{"moe_layers": [0, 1, 2, 3, 4, 5, 6, 7, 8, 9, 10], "router_score": "softmax", "router_logit_norm": 1.0, "learning_rate": 0.000547, "max_grad_norm": 2.0, "batch_tokens": [32768, 65536, 131072], "max_seq_len": 1024}
Below are experts of layer 8 (counted from 0) of a mixture-of-experts language model. Rows are named router (the router's row for the expert), gate (a neuron's input weights, with its number), up (a neuron's input weights, with its number) and show model dimensions 240-287. Each number is 128 + 24 x the weight over its row's rms, rounded and kept within 0 to 255. Numbers have three digits each.
Before each expert's rows: "gets" lists some tokens that make up at least twice as much of what it gets as of all text. This comes from a sample of Wikipedia text that the model never trained on. Tokens count by the router's weight.

# expert 6
gets: " the", " of", " in", " The", " at", "The"
router:105152148166123109122121146105133166161127089140114102091137138102168159127137127148167127131140108102135123121147141082137107121150129141135155
gate0:119100115114104124145133127171110166166152075196091128150139153126146109134110116087109183110131175120128122153101134147109107108109115109113154
up0:117120164128131152085092076103112123113168137103117114146123091165131130118149141125147061100145152109121127115142150141116129128134144172134120
gate1:110133113128139141118095121117135152143159123118141142127130107125144101108098158104127141091138135125138161100150114120065143146110146146125103
up1:150116143136116154135107139166133153136138120136132141098116107097140115116133126097160133096190160133112156111118112106105139142122129174082103
gate2:174062090170096138120117104128138124122105128157105156123130118127126156120139111113123118131127170138158109142150145099150113141133091159116101
up2:104121176146118131121159106155147146118118142123129131143083128129135110150118115179159137109078103133147126092117115164158120148080116129107130
gate3:106104086125133070119184146132081100117134148153153132148103083056143153128128155164116132136138139155124163094143135106116144095142133121128124
up3:150149128133118158163102121120164154158120144117115131078126126194159085117135120104139113152126140111116142145110109133129136147098128098136168
gate4:178120165139108102130101151146141137154193154148139149111096132134126103102118144107124070139182102103134134116123169112137085130099136141141095
up4:096137125133143143127099128114090157129106168135161105120169110145133186124117111130118101154100086147133137147135115121114167090139133190143154
gate5:124103114106148146108088141136142131108110116112114100133119155131097160115146139119134111150112131129116151161114161109108119158157109197102105
up5:120131125157143111118151122060159138149086155117172131157164094132145117082120120102130133084150153130111162153104121143098129119102148131155137
gate6:128159103152146146106182139117087132143105152166120155076138137074107169143113113137128150114133113135142132116145126111133149115131141191150105
up6:129113104106124134136125114138093124147104118122073121152105137164136153124140131132127150138165154105153171111179114139102136169147099146134115
gate7:129167133087109092172119160126133130125129078098128125154080159103137137118121162145100180132150116145142122126137150130138094127128090172137140
up7:118142116104125151122148153107074092150157114182139161135143154177142085158129152154098145145063142138127117134143131149124139135093126124154113
gate8:139131169140120126124125140147117138114113157126110156107117134153156162116102143136161144121125154137112156084091110159177131129155116138100112
up8:133098104134121084142149089160139097148140153119120131157181125119107132135127125101119176124098105118137145164098133089118139126114118105166165
gate9:107145155128121118128113094132091174141107122115137169104147161108101101133151137138136157113145152126089117132106148117110120070097130130143157
up9:147101113158131082164137141126154169152157142129103090114116124101118107133173126126156097172179152131100109099137157131138096140127155133135131
gate10:137113119089132155117134168100116145120116179117110115118092122120150150149128123110161123125097128178100137109117120157127118165138140116116125
up10:117156128139118140117169159123120123067136149133124145139152112160130129116112170137081160092125123126150144059121113138135182131099127140094154
gate11:129084050112161150125134159124141171117130149139157160151140125105100146126135155123129155135182141137113131148111119131163138134146162116093141
up11:126115153115154117144101139190194127143159113113121136137088164114121170118120111168146109158125109158143093115124133110147120132153127163108106
gate12:080157172040106115125109144098114113142164088157136092121115141168142093117130151099144136092116142120164116172123088162089110140125157089171140
up12:118134135114141134175152141124129127176141136149085123135166142150119126116072172130105145098155110149138136120179112161087118160157177086179157
gate13:178143109110142117143149100145130160139115095175137110088138085126108184107137135133142085136173139197127123106103162122150100124116141195125112
up13:124159095120181118144105134128097113125111097133153205159125112123133128107116081155122110149108132188171138115128146103150120074089097164124131
gate14:103131131117137114161148135132127106143127126131112107094135130120124096130129123118138110109171132138120130147122151088159133099142131132081115
up14:123095174158101089142095145156154119139127099149084084096140120126148103116149097122159147108130116122128142150132127099175119105151122137143085
gate15:133129147139132084122098104111141119119163138107118122158137136081135113093100130146144154103098164153094146106093113101155153131106128096163119
up15:105105058150098163091121102164147116118099154093128094113160142121133135160158120111150143131106122080178140106104108117156141062160146146092146
gate16:166107153131134119171152092088136114155119094107118140170138145070150127118163166114117110123135098135120122144130105138163095155150108100125179
up16:164092122129164159147089102113127162162123082141151119154130123119150140135159161129130129156161148118132124121151099120124113162110121157146124
gate17:132127124151129109129090128123143154138128134122150136148138140164150086127124137113123089135132152149157115152172124146098129141145111108069139
up17:137133109130135116118144091143135094108162114089141146080150091094085143112160129148084119128142088102104136097131148119108147140150124131138086
gate18:175096114121129111132161133145114111140122140175144164132115105124130181136103077172135136142153166159133161209143132114106148083114130156144125
up18:122087131125120149132171157145102100170081143116118129102080103109123160113115123122122130152142141125146122106064147127145074124115120143097144
gate19:136123134127128121151089131106157159173161154135101135085118139095171104112115142130123140108152125145094104165155133110120144131066178135101124
up19:131096113162116095158147106146094114124121176134138188127113136090108143130115143143150096121098106145118116118146151075169141085162086126147132
gate20:142112121083116079104085093166139111137082153130107090120135097142157137141159163127119121145140129143131165178125081112121085125134137124128118
up20:083158141140154118133146086146144116125103084151117118173142136123127114108090129171141133116092162126136133117107128140159144112129113151131104
gate21:133144151130132128143113178088076125126098098095073117149150126143143176120130209146081103114123133091151092160158093136124106132150149127164139
up21:112142172132132125116161093127112106120116109092149152124127151087146131119148146107105156136114120107148116101115129098093130106113105143095136
gate22:076172112119162117140132108155132114132115171116169145148146141097114105147128175148112119123146140091134160146115110091116125153102137098102123
up22:141143076151136114162137084122160149092095138125103138157146108122144112115134167119080111118136107120155163134121089119092135152107113115142142
gate23:118136160112115141134137107113127126144133118119140141148114131088121132157154084106101145117165159142076161135118145109132107186116129123116143
up23:148117137125140133118141186153141119095117134128158116141119112143096075138098166146096156115148067129122121159125066166104178070138149152087116
gate24:101162097146134107130149067129130159143156101154149123146093105126161131130093109156146155082175140144110147096139109141115155119122131122162115
up24:092093180132130144056122154148121110118098118096134140125172109142124133112130162113081122139108110081125166152153109144111128121159158130124153
gate25:104118133123133162159130139134120157175098135119100160120120081093133208133120096152132130125147178119097146172153113124132119143118120136153144
up25:097104149139136124113096119167099080148156125106126134121131134135110139130127126172147164116101097156153195142120134121117116086164089100165134
gate26:118153135137126114151124169138143120118129120134102142142112114159118139141126136136072106120117137166123123138151135172117157129130151152170113
up26:136156127130159146148126116160146130146123092164144139106144139109103090130131105134151119115137093120117098103152168126119132102141119139182135
gate27:115129183154157133117104147082157126117110131133095149107156118114157115106116132099144139138125154120102139116110102107137120093115122092109108
up27:153119165150124125106132130084103127123111147166054172146173125146148133111120132118140171136157131085148153141133131109093091143131123091149103
gate28:112122133143148086092117182101108147117144128127151155156172075143102135097146109129117136122133146113118125133151120117089151101148140123142165
up28:155105085124093143097117143141143130145092169110116113129130107094115157130131088131125107112142122124124131092089115110147145130133106128085136
gate29:117105150120166134109107169100140130131158149161117155136151151113093173131099170168138172131130139127131160142104111159118132104096124116155097
up29:096095087148138164133158148090129106088114119120144151130113123111126116140132124127120119145135109141110106132119138128144127134154165121111177
gate30:114097103117140094132138138064125152145143142152125170182140126129114170136151126124121122136134111121107133187116126123119126110156142136081156
up30:139165162174139131139129161087095129112072131116125111162151119105157076091113167105119124157125115095152138144118102125100141176111136132114111
gate31:158107102121115096120120118157151096151094134126117162138102124110102157128130104110120137094137102154147160172117127141108145161083122159105112
up31:164121124104135108148127145141142126133160148074106140133116146158172093128119159154134124141138116134119127119117142091098102145166136131154108
gate32:105091168130112120137161101156100116105146141126149103169117131128150153132151159143089148070134128113123124114159141119119159105162095085154124
up32:147109110149130147098145091081124134123119161123121124087117170134121118100126134096147098113122125169155141103124195187137127125147134164109107
gate33:124094142100114136116197128083127076142146128135173156118146134134116151122133116111100167129149154116107144161136182125081121128147123130120131
up33:145148164115098135093139119164132102158087117125116117127112111142123123118187142116144122101100117144115110142118120118117123184097094077131125
gate34:165162090101153141137123131194134120137130089152123105086125132108133154148086104100153098107166101138152099144135126164097129134135106147112123
up34:168129120122154110110172114112092122110155125111111156110123158170117111135117153137126110152154121172139127115154109127076140093184150129139123
gate35:137104105132148148104138108096115195122147114093126105136162160113102142151100123114068104125120154133141095119129117139092183119108130129057121
up35:116065148115158161131132138144100081135097171144146129091126119115154171117075120138129161160166123143096104123109130128156146127160130153114093
gate36:131141103130093112151104105108119110143145101126079111120101106128124080145148163115132148160157149128135133174150114143086125127153159104129174
up36:108145093076090087130122086151128132168114112212077114128150109136104138168118136126150086154113133137165127148118143143118101083154138096116124
gate37:119138165136121120166141082090173136135164088125125116146069149164144140145122118124129125131122144096151093156111130142104140132120127116104138
up37:133126109129189145138078117159129153105136126114172128119105129109131135142075151089083125158152123118108118138154095060115165171111119119125107
gate38:131115183105117129125108135149157078171132153145099124121120130111115114157115155166144148118122087159116123095146126154131130134164100086123114
up38:125092103106119095141120109099095093165091111112150149097148116130091103132146128117121112111100110122173108106127101172071118111126118123110163
gate39:133139141132092139128103132127126124151162069118103118145102129127141121141131140123161152119115120150123122152139104155131143146146152087163176
up39:142186147151140144127101083140164136120112137131147134078129137139096128126123124111135121146128164121100150120157083103115152152152127131137119
gate40:122133123096117134146121171117150102143111128170164108159107131115116139097103106127124105107142094122129136131135141115133145139186140135164122
up40:145132110112095135156139114141125110127142127146098168111158140133119134134116130137143112138114166150162101118159110116181097151104145172074122
gate41:159139132128096134070127137121100098137133114133185167149119118129150109148129115128132114122161117155136123106108077178123149112127141139184147
up41:100130090107142136134161142128109168120118138119094140114152122118123180164071130118164138130154161094153142116149132122106098130097112170143178
gate42:155156127132168149136122140111134146136136100125176182150097133119139142124127109142142099139122159109128130070150169162102113133105133097118074
up42:125168104132181125074128145144128132105133159131173140124104138083130071105120098089118145116137104128137160134127155105068161100133188133117115

# expert 1
gets: " ", " |", " |\n", "0", "1", "|"
router:125143128131109150159135146110127126109088099129140146158123139136119125141129141119074156152081143143115105152148128165111171175099118129116083
gate0:080093166105131118083117144147154139103109151114152101104086148125123119118186163113108114177131131121086113104126164142070184111139124160117117
up0:112152149180131108096128127097104109140146105141113115132171150085115097102110158145110132111143121173106191114184161154116151123114139150108104
gate1:135123077104108173145139155132123114117094127113104125133144122114100179154124137143132145108124144103163139163111095084111163137078134100097158
up1:122149099145094156120124115129173136129092121130123135128111152119131141125157108179108145103128099085138139134107146103113111143066127123127112
gate2:158161155072146093150114126158149096103142126112107117135157161090118158093146128161132144135141130150098098122076131142167075143096136142161111
up2:094122184103129107121146096156125136110126115172127126111118143163169141152152129136127129108142100104137131144149063156101095108110150098176144
gate3:133113071141123175156157125085147155155092142130106101113132128119143092122133094128160131091098150127129183124153105117149142162145152131127127
up3:107180104142137133128084111160080108089091118090188109070103134093121160114128114135081162112111130145125130123099117186142144133103125142123121
gate4:160177093142116105136119148080133148130119131152115108131145145106164127113146149095132173155106094106150168137115132106155118119103120131155132
up4:096120188114116095129122122147135096116110120108127148095150078111130131117110135128141135154172144154118085146113098124133116112141090066132138
gate5:157120126158091116109123136113085141105115169172108155146116126142133087140092125141130122122113106107125145146128161143080132107131120158101165
up5:171096139159117126165117125092139112090115127143109130172140129123117120138128079119142102165132062118147155155103133140184110137141125123166122
gate6:135161135122129123138127116143118096127126093123132091147151122096122180107146120124122148080133151100175159099127132124099123162165083096131162
up6:106155156133119142144142124114102143112178135099107159150092115118141114148106123134131122153177096156121153126146151147144122111133123166127115
gate7:107117123135153165144141133139113140120116115130153146162170149132090087141127116149114151119180164130151162128126122182149130150119132149134086
up7:123107153122093140099109071109185124156153139104093150146085070153174132111155117149103131135126154141172149134094122133153149110068112109114113
gate8:163147116148135125097112094152104081130162094132132123129146100124166112118107142120105108109153137137150135141136126133088136114098159126117110
up8:133138117129157135131121134077150150150096131114143125113129098107110165122150105115143110148092062127154159130094151100148166116180145157132155
gate9:158177159180147127170158188103147154126072143133112120144148108080146109146112150109135163135102121128180136118103116132178137111158121138136084
up9:133157130129151137156107139099128113095075128172140147094119105106123195089122154091101140129096120112130120122093092140168125130143117092164118
gate10:134110158130143132141144158097154167102136147161099146122163165183157084114108129121143104119117133124132105139165166117080140138117087122169131
up10:163145100159139138115203138119116170133122121128126136140161131184119125142103168151117086123145143159147109147148144159096171100179081207100114
gate11:103137175120118137163156128175140173117134134129099133124096151152096106150050135135106134118123107134137118128141112114090155121081111124140116
up11:111120102086166159124070101138152155171142118110087128099099126154131124115129127137150114125156147140095141150152148131111097155163097181111112
gate12:098179116089200123114170148078104126144166147125102108131136115165090135077128174120130121120137133120103158161102145138129154155108135099119124
up12:145108127136093116146126108177146118132118082147131082150113188116150104153130122111158140132136176125130127102192122153155093102134116183103145
gate13:173152094090167121124163101131161158116157130135150122126181148106081135127096142109136124148116202146140109130146132143093128153090146079119120
up13:152129103168119119126143135106085111111114119132119111167099134061148153114154134093148154118141146153085135109124141112151133132152143105144116
gate14:158143072143136144146124175093110143104120116126108115113104140145113118143137109155123157115144117090163139128103100116127187138119161140109124
up14:159129138104159137120107137097117103129119131118125114134161129129137145109161117103102099120156121141163113161143115090086141120080103121112157
gate15:107144163168118151121118118086157117087128087104117132096144150152103126124125160122128088144133109126071117189135107130134181154162155157117112
up15:140124121149104092164138119109152140130128090161115189121151129150132145133138103122123135120114122131110117100126125165122102126141144082105109
gate16:137132151096136145160109085072106107113106134140135129126135187176118151105142095126137130123106110124128130130155138127132133153162138133130116
up16:097145115172085108116137099141165121108116127123117118133141161160139153123076145119132156123130091140127112097104101088138155141163120120161140
gate17:148116095079146133138103171157078141088104122103129109123121177148120161119112138093149150181165115125128130136099178121103145133120146107094096
up17:115131105146124097134140131132141155107126106119112180163131163156149154132114141123121113140125127143157102132144132140106161116148111178159106
gate18:121121159127094149144120121088138138084164095104101161122182124165127130084105154108129156145117157146111145180167126158094151139080109142129127
up18:120135152138188105095124128161126120130095154129160154127074113123148139124154098119109099117154121137115091130109094125171152131141106130131153
gate19:085144143144119150103118149098066148112143121120133122182110090134106131127121131119135143100131132110105147143115143145099143109070145129120158
up19:165142090126093146135146114186126141129093105128122108152122133102149153125137095115113126132091114131154157120147105129153156108107113157116109
gate20:090126125101089093132114134116112129103104122137103055170065118107150156121116094141117140117113101130138098160099116102120148150150122124110146
up20:146137099101172143096168177142113137139109111113131203149115091128075115122112114104090106125149134138141130126117116104167124119101169147118146
gate21:151130124145136109121113137117095152125125101126120147138151126109109138121124173119153131164141163107115134136122122094123138124111148100135113
up21:085115134138158133149148148162128137173114142145142142170110166128117134116090119165122203127130136129140151091138096185122093146137094134143105
gate22:089139157128101101097119089135132119105097127104157130097097169094125132111082110156096158098123087147136112110150087169084138135108150110144115
up22:088113119142119119119119154127119126147154122115087138110121119129159092141100125115143145088148115104106112131102154113202136116115092136145139
gate23:106132107130159096182128182091110161136133104118136155120124146105130111135097105131137109100118111132087137166167132151120103145132143146113125
up23:160140140127111152134155080145149136151143125118088119116134101161110153121153094149114142170122122093118160158153131121146162151170148150128131
gate24:113136135150136095118095131155110154137137145138114164110139170130174129104152130146127157090121097128133120133145136132113120136122095119103105
up24:101087113059135118110141151106096115107110135121151162115147098164085115146135122091121104134114142128142179115125097113115142094124115115112129
gate25:130164145104154125155108102115125136123140102147104136111156149150097127113088119110109131140137149117150148154173152135114119153122121153081124
up25:159137116082146118121107121128131100140131140153146106152141135155094128132099152088115154181128176129120099165136141131153101152118073145113104
gate26:078076105141142137153106166126115123119083124118093132112142146098097143127121150139114144126091153141096104163109134143101114145130149158078099
up26:096121100108142118156124171126127134113087118130086128153169148128072140141106114144127104119138163147133131127125161142119106146083101165118121
gate27:141114130129123148180128137072141097186133134150116123124096155103149176103154119162140134136121105092119116154129076127122130158129134135147143
up27:129143088136133099092101124164127152118138132172098165139125098169109102160112128113142145152090146135158090130114117102132133125155160153108142
gate28:091125165106125104147121095089155113102156107146078142189103171130125101125124103166170178170167143109112114124127110126147104145102141095132133
up28:112067143143105126101130145125156101112138120132133124176126139160118119126124094133114150137178150149109117110136117168124088117120105126122133
gate29:145152131132141144140117113096101147103118128117145092089127115125127128138112113138085106122077140122100151145153137118101137107093117125108143
up29:141147088118135148163087112102072126153129133105110095149158117115129104137098145137141111117123180119123175124141139133115148067090137130102160
gate30:156151156108100121111145139129085171109133131149100124108124134141097133118125109116121126163145100116089112132120143129173139121123101191159142
up30:088078111107125090118119141077124140139139139146138194143101106117140084140138093117106120125160200116087173165127129143106095154118134113145149
gate31:172148114124151187141169147098113154126129128117168115094147117134138136136076140107106159135107109134127137126127096126100122113143089108105132
up31:172144139139136155163121163129122142145119106126136141122125134130166099150064131095141126148093154169107100117165129166124140129132124119150126
gate32:143141161163149105159129135120099142091134176088129117086132167160107099126118141139103110136146127115097155137101072120112139124112111172090132
up32:110109109115147128089123132126149102148114143183152114103142147141140166116136116141126190105137091101169139149138106109135123101133150129136125
gate33:154128090155104121178174156100128136125134122153135120124128076119137141123127102106116164142134098109139169168151141118137138105148095128104148
up33:125123134127153135100143104157134111109135135143126096133096140138105151133127147123122100136145136124125137130107134133125118143133132104136126
gate34:165086136136094117096116156114150109103134140123169165116138119113091083154141082137128096165129153134109097118087093107120112103129171126117118
up34:139131091146125118095141074152106122074115136124110111135102153131090100130147127147154149140098128139137085117122120120107160103130125115112136
gate35:167164115150077151135127145126129141126099102168139113119106069113171109133094135125117118103100144141124100134139113138150164116183124101141086
up35:081132105100149123121141096123169115113161145141139112123153138140128103151173147132097123197142070098103133138101156110131145149125142168104144
gate36:167083129133102138138181155132120122134081135117174113124125131126124113126177140144136138156124122114130081041124133098131093151164129122115135
up36:126142078125096179126174139142103180126102128112127111129125100117120155151110118126158118126160141112164106085105146142149141096133131112098136
gate37:153145128094159120134153108093170114108121123154119117123155127120117139121117118096096117096146082137070149178142137126131143147124127140100117
up37:107156143137106083113091174090108145095146087098129172097125145105102128104090146129156144154146159139103129103129106176131111133125160146172110
gate38:077155142105106125131145100072118125121137143141092173151114101131142142119128156128108126159169105142058125115105152142123178149128160119132133
up38:114082163153104147188143111118118120130138162110096160150115145133104069134175091165109145111155180126111164143136086151105116153073126159119095
gate39:103090163096117117139102138114141185099140123112093118119146127125113133157132149096119142139108103117152101142115101140077122160114147126106144
up39:092187165078107139115145152115151133135116183140163096135127144165138122129169117078092094104142121146148104121125116137124167097136061166135133
gate40:145103100110110134139133125149117115146070136096137133142112143100119158124132132117129148150147172119155157162155127123123173125153117148126102
up40:097107136141115150094123107130154096143131127141109132110128109153130103167116104165132092109077113162141124100115092161168086102112097082128138
gate41:097090117135119109126117089117101159075108168150116141115134103155077099099162121129160144139176124145161128114077110142111145142070138136117119
up41:135136108141121160171154128155125123150111079104115095098124138115157110132146133130136146138127134106136137124137112146155106138118112146146134
gate42:195119079092114137157146083131159075104153104110118120149111129129138111100117134159134102108168180113141130121155104143126118142159141124102140
up42:134098159177112081088097141160114128118106127121132098108135152112069151120137164100128128156123083144122133124112166135132135117158113132175128

# expert 4
gets: " |", " |\n", "|", ":", "\n", "-"
router:138106106112168167150114134143132110145118126169142095148147078117121125151097126137129161125152132127130118137158078116159114086091111158161106
gate0:109131149132101107138133108090106135137153147153150102167116117147121136125132150142107132133098139127131132150191149105147130149100189170107124
up0:127123135116119099118094122160152140127149106123118160107132083134097118167138137144162133081159136117106147106070133122132141132159109109128137
gate1:135109131161113129129124092119115134158120128118096134127095118119150102195121117128159123128127077138141154180098110099131147131106160152111127
up1:124144119132105165113115145136049116152144140124135155112095081098126139166138110111111175135199130127135153133105113126129124126120115148119145
gate2:120119124111130109137104150166160148097142111111125168122135143127131139121172147116116089164142177110139154184126145112126144095117116126145119
up2:092142096111143125161148136073128147143108165122128159132103097142144120132122111124109088110136118111137124124139105140097146120136151120125070
gate3:090141115121148121123124168157087119130128127127086192145123146155140093155131171120140132123165149103145118150119070144110102123135136110106166
up3:104115183170131122111147138130133111127161081148130151158043126129106084130137163125124125152157099131141163116137078166117129114131112146124136
gate4:103136070106105080129118174133079195126128118134112124128147121138134136095093138100111171109130110133099130127078158147129081131140130124158129
up4:129150111147144127110147115157145087106096165098138134134139092121112117104151090127130131119116064132138112068147148103105155121141122140149122
gate5:098134121141122104128134101143139138133097161131166154080099125128104162112110136168163155128147114133095151137113151132104138137134130106173120
up5:136131146133155143076184129140123081104108154138113133098129121163092178120119159135128149129124116152135146105092101104108172146113143102145111
gate6:127117127156142097149107085137151141139138071106126163106103111135133123182096098114094142113170146104154140139149070071113102117132112117159204
up6:132098168157137138121155110148140107142183139137114120087125089144176122086128147137172095121148136170090133137150162084165080103147143147147153
gate7:109118110122174137134142177125134110107080143138133102106151072127086146126111154154134108109129124078116105133145104116151109079122119139126127
up7:106095141159161117173125148136105119167110123091074132159136124141086126121143137156139104122127182138125075134146137098127110066112109133118099
gate8:140133122141082052137110120139106120136154121141174185155123103147110145157108091112109174149160115171142138099105149122123109108128128143121095
up8:117105119153094130137121165096093147092093162104075090130143155129169135116115148153123113118105125105122118140173116105138148091122113161109132
gate9:095132124122114107125102134136131141104131159099141120095139134119107144126143157152097123096117094138169128086099130098087129117121124114157152
up9:087096096125107138115107118140121130119102178164160163104111077131131128138092134137130159138156130133131175082128098149131113109132093144138135
gate10:086150136083108133083092118137094123141128150177137140092076147183106154131122118132126149137139137129129169142098137141108124150123148134183137
up10:154137065155140108152144136130144146109140109096139126145179128112169153123100107118133090083120120126122075120143135123139101096150092142105156
gate11:100124148144164160136193146125093153114141154138125170100106110132102142085123118102097151113123130144102166122101092136097137112148169141077161
up11:114159132093090109096112136106112122132120126122122120158117162141103098177159128111125121094142133134098120162122129136128163145150163107184095
gate12:122139112096094120118122171097102107147118144077128139085095145150078166107126097128104161155114120116145160185109087157135182083114169135142149
up12:132151159093123135127119150124128088127148105090129127179149153096138097128164125121099116149161095097163107080133115110125113147142133153137133
gate13:131117138107092145126084149135106137136133111125138120124142111108156128127130118155112084121128135128122121124141096119100149156160131098071103
up13:152135152127090156113124111091121110093139128150089152171174151097105132137108119150110114144126144099138115156101126102127131137131138156111098
gate14:120092146192149117119124111142111115137164121137173145130100121125144136125126122124107148109152108144095145131106116159133092156146091093134213
up14:150141098135104176101103116111121147143133127136151157133151188130121145143098126150129121145116119116145130111144142095115152135122156144173117
gate15:126108104136119140133106110122170141092132097096120142115141161145124135151121157111125147097096132160123148136153128121122143176098115108128171
up15:155139117120127149156144122152120128121154111116108176141119124120158107138136169166133149116110131090115136112109138174141134147114171120140140
gate16:098144157115171146145110090169138116106132093099178152142150074109113162131107119109147160090149104149146179109103113150133078114122147091125160
up16:131140129118110107116123193114102147155127114095117090124102098114144148137155109142115104140136159139130130134128111109117133138119143157085122
gate17:106114122131096091116092141133082116121123113097102128088108104107136131178148135116114109116144096098087111151106130108115161133157148080119123
up17:131115132138132170128134134119139192138141096185163136133139122104153151160070107120151141159128136127147097134136127158157130149133118143099143
gate18:097119133117112177111097115106107151107149130112153181141102149129123132133129125131149128081104086122097135114108188153130144150108100127098145
up18:123112125155126139127069100125161179117144146141129156134119170118089138088129100141116147102114130110102110132078146156145150151097088135106147
gate19:098095106172133168119118108126141135104110085143113142124141137145128109144078127117152125170100161110155115125124134120131092166156086103155159
up19:091158138108174118157131149129127124116123133127090121126128151113150113135150120081127142118157146130148144154110126127094183104121142087127099
gate20:153101116150129163103105111119142151083127161110138106125090121128144165103116075137095110130097120142108130110173161123117134145115098189158113
up20:094100107144142124124157134145169138125135133142145118095134129124125136114110049136148132110068107183146138122100150125127114072141142135121101
gate21:131084185144109134116111117175118094129128107150122096131176128110107103157164146106109122135118094131100137109157138111136139130151118124100122
up21:124123144126171167133117148118132155120099118089100147103183143161131108127140148121141138143122106130121139093141122083111155096123104123151123
gate22:115110111131135189166152131166083095107090079135150112108183098180123124152112100136075094133102118108130101134149118118120099122166133140088121
up22:122061128119077131144160124174076104114150150109149109119117099149101136128142146137097128145098136138111133141111133118148102077116154144100091
gate23:123141137121117098110128138116102121124146125165145091107137096131117097114115093122117167118145096145143143120111116153148151107074108154110146
up23:100145067125127136133166120127097111155117114078121132127108123135119128126127144101141141107160138091128117113124127130119146108144152129103110
gate24:124122121107132139138171160183137111106103096067165127116115118109107139083132132139111166129144088119088156109142117105116150132184129095109122
up24:121097122099122103104119132087130113159180189149131135186102117195171111127100117144148136122090195125170127145114131165122100130095111138159155
gate25:106123173135078171147110152121122178139165100143116160154151148130112150104123145136128136116108107137096141111170129127113184154150119124095138
up25:098108137048134141097118132124140139144102149158154165113157101145120146118170111133125114105149110099132171122105126102123150138111129115118129
gate26:131137170131131158130141130138144163150123136167125128146106164122156137145136063101126149161174102154121151113148135135097159121167140136163112
up26:085124083088157142121129090150128102117104116162147151128146141091083109151114126110143153126128122156160109105172154119155133143108139117152114
gate27:152086160129089137121159121097140116123181091137123158140118098152143079065111098120118115090152141124138148122157122138127135132139164099142126
up27:112131092117144144121091146108103151151090091148167091120133108129107120204146156071101136166139120124151152158103113146148172105167134125093107
gate28:124102069122097112120109127138153103160173121146103113124128113121116159139131095136139121108168145142133120177122130111148099130131142144100198
up28:119137116147052201191155105099128126154101144127088130157108156114128095129142152101112136111132151140150116130125149163152105164086112161135118
gate29:149130128162097102120183123120097148118157143117139141153085112123092136111150148149136115127085135154132160135121106159130172107130098115093115
up29:126129174158137109119128117146145140117107105126115144165151145171131127137116109108127155137156128109156163132121152110108097136104145136157131
gate30:135176131098148094105176125105105133144136144183152147139133122157126164130113138143120104128148146122105159170127161131091108154079144141110173
up30:129091156134084095156173073123159138161140143133140124109067112117145154149132135127167157159142130128122124180119167109136107155065140138101119
gate31:081124153118119177133141095151105169126117105122188123137155130112108115107156170112085118141137136131151160130131106091146179134176125118152120
up31:094132155100092184114156119156125143087143102145112138133136116119120103126130158121119096128160120145109114134136094146110158079169139137137120
gate32:153110086100106141112139121154132134136122129141151156131124068122139146118162145098110162126140118126151159152106156128138120145068099142106115
up32:141132162094139156093099143151112155140124127156152152097152141135145135095173120097117166130135142108137159132095120123100152098117113157140112
gate33:155100157154117140144133086164143162118093159146123128161115113132101163104132127073130118136100121108139207131111139135120166126095141126141106
up33:095152167115101157100130126145136176117149102153110122094181130172175136123162155105160130133149115118136116116127123110116157127142133153183140
gate34:124119122102114077133153104150132118164144105160117089146111074101093112145098150154135122134120150152133129122136122167148107149142146066139114
up34:128088115115155154128121147126124142111141170129149142084119135141135134140121126112151161149123109130082116093150139110126148101123112141121109
gate35:162111147102150097088081082127113175137078171118163123150086067151127184103157107089073150108101128125127166140131131115122129133098082096130180
up35:129109111152118137133120123147131120117151123116130151100166113101125116170137129114156109130185127147068138148115126127145155113111128161107103
gate36:165107146157107116099128126138120142103158149162142122096178080125150164160127134099149118169143146081125121150074151094137105126105124133112092
up36:133104157174131107143146095175147106072165150109178157088139120072134101121118136111107113104158138113147132154158111120128097160151129082116132
gate37:130163130182116092120130101085150106082113094095176163149146132126157097118101150125085111110153148093114163127097123129137124106097134082075144
up37:114142111140162133147132151129120118119126111118163177163113126160143079137104159126116133145140104125096157120100148137149130124064147117141144
gate38:127119147122144136089116139104114141091073108093146155160118138126110166124181156124128160151110128119150139153124115148133125155102128083134131
up38:143144084069131153125129154134136148111108092120154122141114092108134153149121154101112130140147114144126084139141115097181140167157114079126110
gate39:114122105172108110110152141111071082129163160169116116126076132137118121169122103128103106110177092150087140128126127108118149081110119155095112
up39:126114167145127119129144111136076113093150130145115088151093141148128128137130111087104101120135092150084148121096163123107159087147134118082097
gate40:122168101165142111187134168119119140146100157095137146130066140089172144117126116119108161117127179152085141143126121129139137104110127119080118
up40:106095174086138130111143080148153123110181127120125107113191142162106123114149138128122090117141063132158129128122129139124129153154154129166116
gate41:110124133129086136111122121094140130108125117112117159147124089141102160106173125070111106104103143106133140132155099147102155124145143109132127
up41:166110144080133106135132137153139093136167099146111130149111100135172125165168124110148092129090155107146120162128141137133097122126109124114122
gate42:117128121129118106124120117118120135165141117111085147068105116100109140109154076093093119128142137136124127156131117085083157136156137110130118
up42:133093126135129153123144114156105170116163137144158158085134159090107148132103094142155114120138130144121121100130172088149124147131118157140140